{"n_layer": 12, "d_model": 256, "d_expert": 352, "d_shared_expert": 0, "activation": "swiglu", "moe_layers": [0, 1, 2, 3, 4, 5, 6, 7, 8, 9, 10, 11], "balance_loss": 0.000563, "balance_bias": true, "scale_expert_input": true, "init_std_router": 0.0084, "lr_router": 0.00199, "batch_tokens": 262144, "train_tokens": 2043000000, "dataset": "wikipedia_en"}
Below are experts of layer 7 (counted from 0) of a mixture-of-experts language model. Rows are named router (the router's row for the expert) and show model dimensions 0-255. Each number is 128 + 32 x the weight over its row's rms, rounded and kept within 0 to 255. Numbers have three digits each.
After each expert's rows: a language model's description of what the expert responds to. This comes from a sample of Wikipedia text that the model never trained on.

# expert 39
router:189153109097062152096109122150100131084141116125111119150181106130125049094149101142164100119146178120076079166057046115171085132181110000128120105131122069171124175145176139169095153142088140095104095128161133115146078131134115152115095045099100178156135110160109147104095161059100177112166157117084137167108122142127100170099133125178160116128150109142117133106151155120092148119102055185173111115141101160066151125078113112153150129115089169113176105130105133152104102096108136140159063120101119130159119167169143106131129143186154111114118101139126148147160145130108105146180171211098191123171148125151107122109118144112124154168131129138191180153110133104173149130124112096130165140138198135082134152131135116108101162109151126128117093140079099101132162181040137
Numbers and units

# expert 19
router:110114085093099089134095177101066122118172093118094084144157097128071112158136100170172109091154169120114129189087144122136081166172131084113132120073146102117121133160163171078058099158143121082143115092131212172155090124042112107108050072144181109128167130111172114153155086142158121110170115103152115161115034087131119146118136146172150131102118135103122166125183117174122153130141114149111093117112158113107049157132165128116070113111117144183159139147128090202132151125202115123103112141097127071101113152135183101093209165107128139078127126174105139134142164118099151147161174128157216135155105174148136102118191137141172119145088150150151138141098124111158179060129144116096063146161181117105159156088116158130146130112148173133126101127130089126104149084126131
Mid-word Latinate stems

# expert 17
router:153145138109052093155103187039172188132165087150109082098165130119186149136090105162153106100133117110117111156061101119109152091158151107156141124140113100108032061134095165133163131096128191123091163109145128156107114149100124123107102124132155178151175141113168140134153148043130159082131105076134136177100118089146112134117190103199099156147135092134119123080131116145143158118085143113155133153099098101081160123137132180115144110177066153141182120129080082135108147125108081128133107154124099141125187139109200061114109197092138125102107082218165131095092102130113105106144185177131151144165102163119114068117154192110119113114129068098113108097119167142137121127081085118119131115124109094152055114104118152135124171128138135144088093127183161122171204145108156
Numerals

# expert 40
router:162180115097132116087068130142092115122164130073159097153139160133128143145097134090132107088160158161113126175133067133081138088084092085110131160142121095076116100171146119150084163138126139112102122118123168116159130169119080130085150092105085157201124159122117127135144087107122143100115104107115166168174129075080119138090120106169132133133067144154080150068102121206100104152154107176148099132086093115072054182030152169192142173140089126171177096078095130102156158097129112114069161096128147074146134119110144142092161177172119082099104168112129104128147167101127130185151177158086121126127114166087137041145172145101149116130110050088153118066115199139156098138097128140088094113121156132119106153135138171138112152125204182114108106113128116173155124142087168
Mid-word syllable pieces

# expert 22
router:110168127095055162145069119110131121135180073084086107126124152112118131081096066166162098072186146143080110171080093163096094083107144070142108106167139044195170093096173101186133120147106152135121107098120139104125174128126120150183127111121181110134101128142096135108103122106085091052179114159117159174161112111141120144058111113177168101066100133140104100194110131176124175150094101122128120068072132087082125157145133118174131087161138160147179121063070094165109114118095121127072122137039132042103105180070147112122102141125111126099141080119148124106124117109162109153147201175111151117177142137120152117086139109092132131134159055125150147143108181123170099092145112135140110132099115143153132140126152143115095161086172081112151098149125182140125159125119132
K, z and y pieces

# expert 41
router:099075164115092110116130119143081074153184146098102097119136086135130131113101118107115069099138151147128104171108077104158118161146171073123107126112131122163111114188123178173077093114131147100116096132160141160154146207092088081106105142101139130175109189115137173118173129131099137127123088081159113168076089115145090173149090143120145154085121103105077126132099091145126191154159117083106083142102131182089084134089137139143096188107110130148187097123056053184085146095101091130097129129123110108131212087132118151107188141100139124091148113201093150134079145125110179155140178173108194111164148191167174141141133169178145165145176139078094152120128170177129115110066128136131083148154129099116065135107173193106074111127172112123119136113136103098168169176136119
Latinate word stems

# expert 44
router:146113157181097124148106141111093174100148120115066144113135115165133086111098143137155089116176094115129107109141058115154074137152129053121114197114140145176092127081154122174100129129117179153097142147132157157114152127141141116116123064139104165190150139124145163082136098087067090059137176101093121156155118127155102120127171155125146134058114133109154107163099128149117149161130124156200097107138126120064138131093121158146104176161087152205135155113169123112165126097148130143138114139146070094138083147184210077129115134124083129147097127174078142119134163164116128156113174187087150159169166181171153086107142151119167106153197155113176150115102173118142116168181091118116116133179185157148070091123106198100108163129182096057153059152146145118152177196132131
Verb inflections, participles

# expert 23
router:132186100122062179097179147083095165124122095143061169152127053141117077113064112100162096055149149157138103192104108148134076160108139114095150123094147096176108077077117125122106137112043180123124139151119175152130146169081087130157122074137123110134128154105134153164141118103093143164127109071145176132158076106082106154132203110156160166111119093076114108123130130199061087132135148104118080124140118175067113130096134134141132195111085115103165150120089152122165133113147082144114093070125068159127139141166135097079181160168088098153130110127117157126079094178141126138137099131141199149168101160108125074140194112201129089139122132089167114111145118161111103111142108115168137136174137124158126095100128109100127156117102127070073099095166121123095190148086178
Conjunctions and possessives

# expert 36
router:169140143145079079131108134123055136135176075145133095125152111107153113116100142193147125106184114136119107126125127107109102145110088108131071127144160166144158080166114139138100077117121138113092136081182140183184132157097105110122073093118109173166170161112111075140123189076146194069149101135148097154134077085137112174068172135146130104116132083170072134156156150131129187079149177148143075144115135091072139158143071135166131123098089178165133148127048109112135110094126114130081101156062102174127138129112188063144125132126175072104124100124128128125117072139166137133103100201069170170185135132176180124107152163122116096152109127104177133092099156160229086137116130127111107127201159118157132104128100105121114145125169158081108117129098118117148185178080144
Years and dates

# expert 3
router:170095134097089086140103166068118149094138083154151191139164109203168091136121089149125090141128115089069052183123062115128092122100115146109113144124163128127150089084129142118159118136113149112151167134143226120115168149082064166115100091089119118135118133139122147162100089119118114126152151080068170088168150126155101156119163154208156105131126159092115136121149180217144069164100128187093117159121120147122114142072158140152129143135127141130126146107114077117135126088168139106115087068115083090103152164138152123083128113184111130131090036190126159131133090119151093169066117112119204186160158120168109122143150087143125097129160123073125086105095151146154144102139100097095147145154173101105071156130160073149091173126159170136075091151132150141130184127097184
Clause-breaking punctuation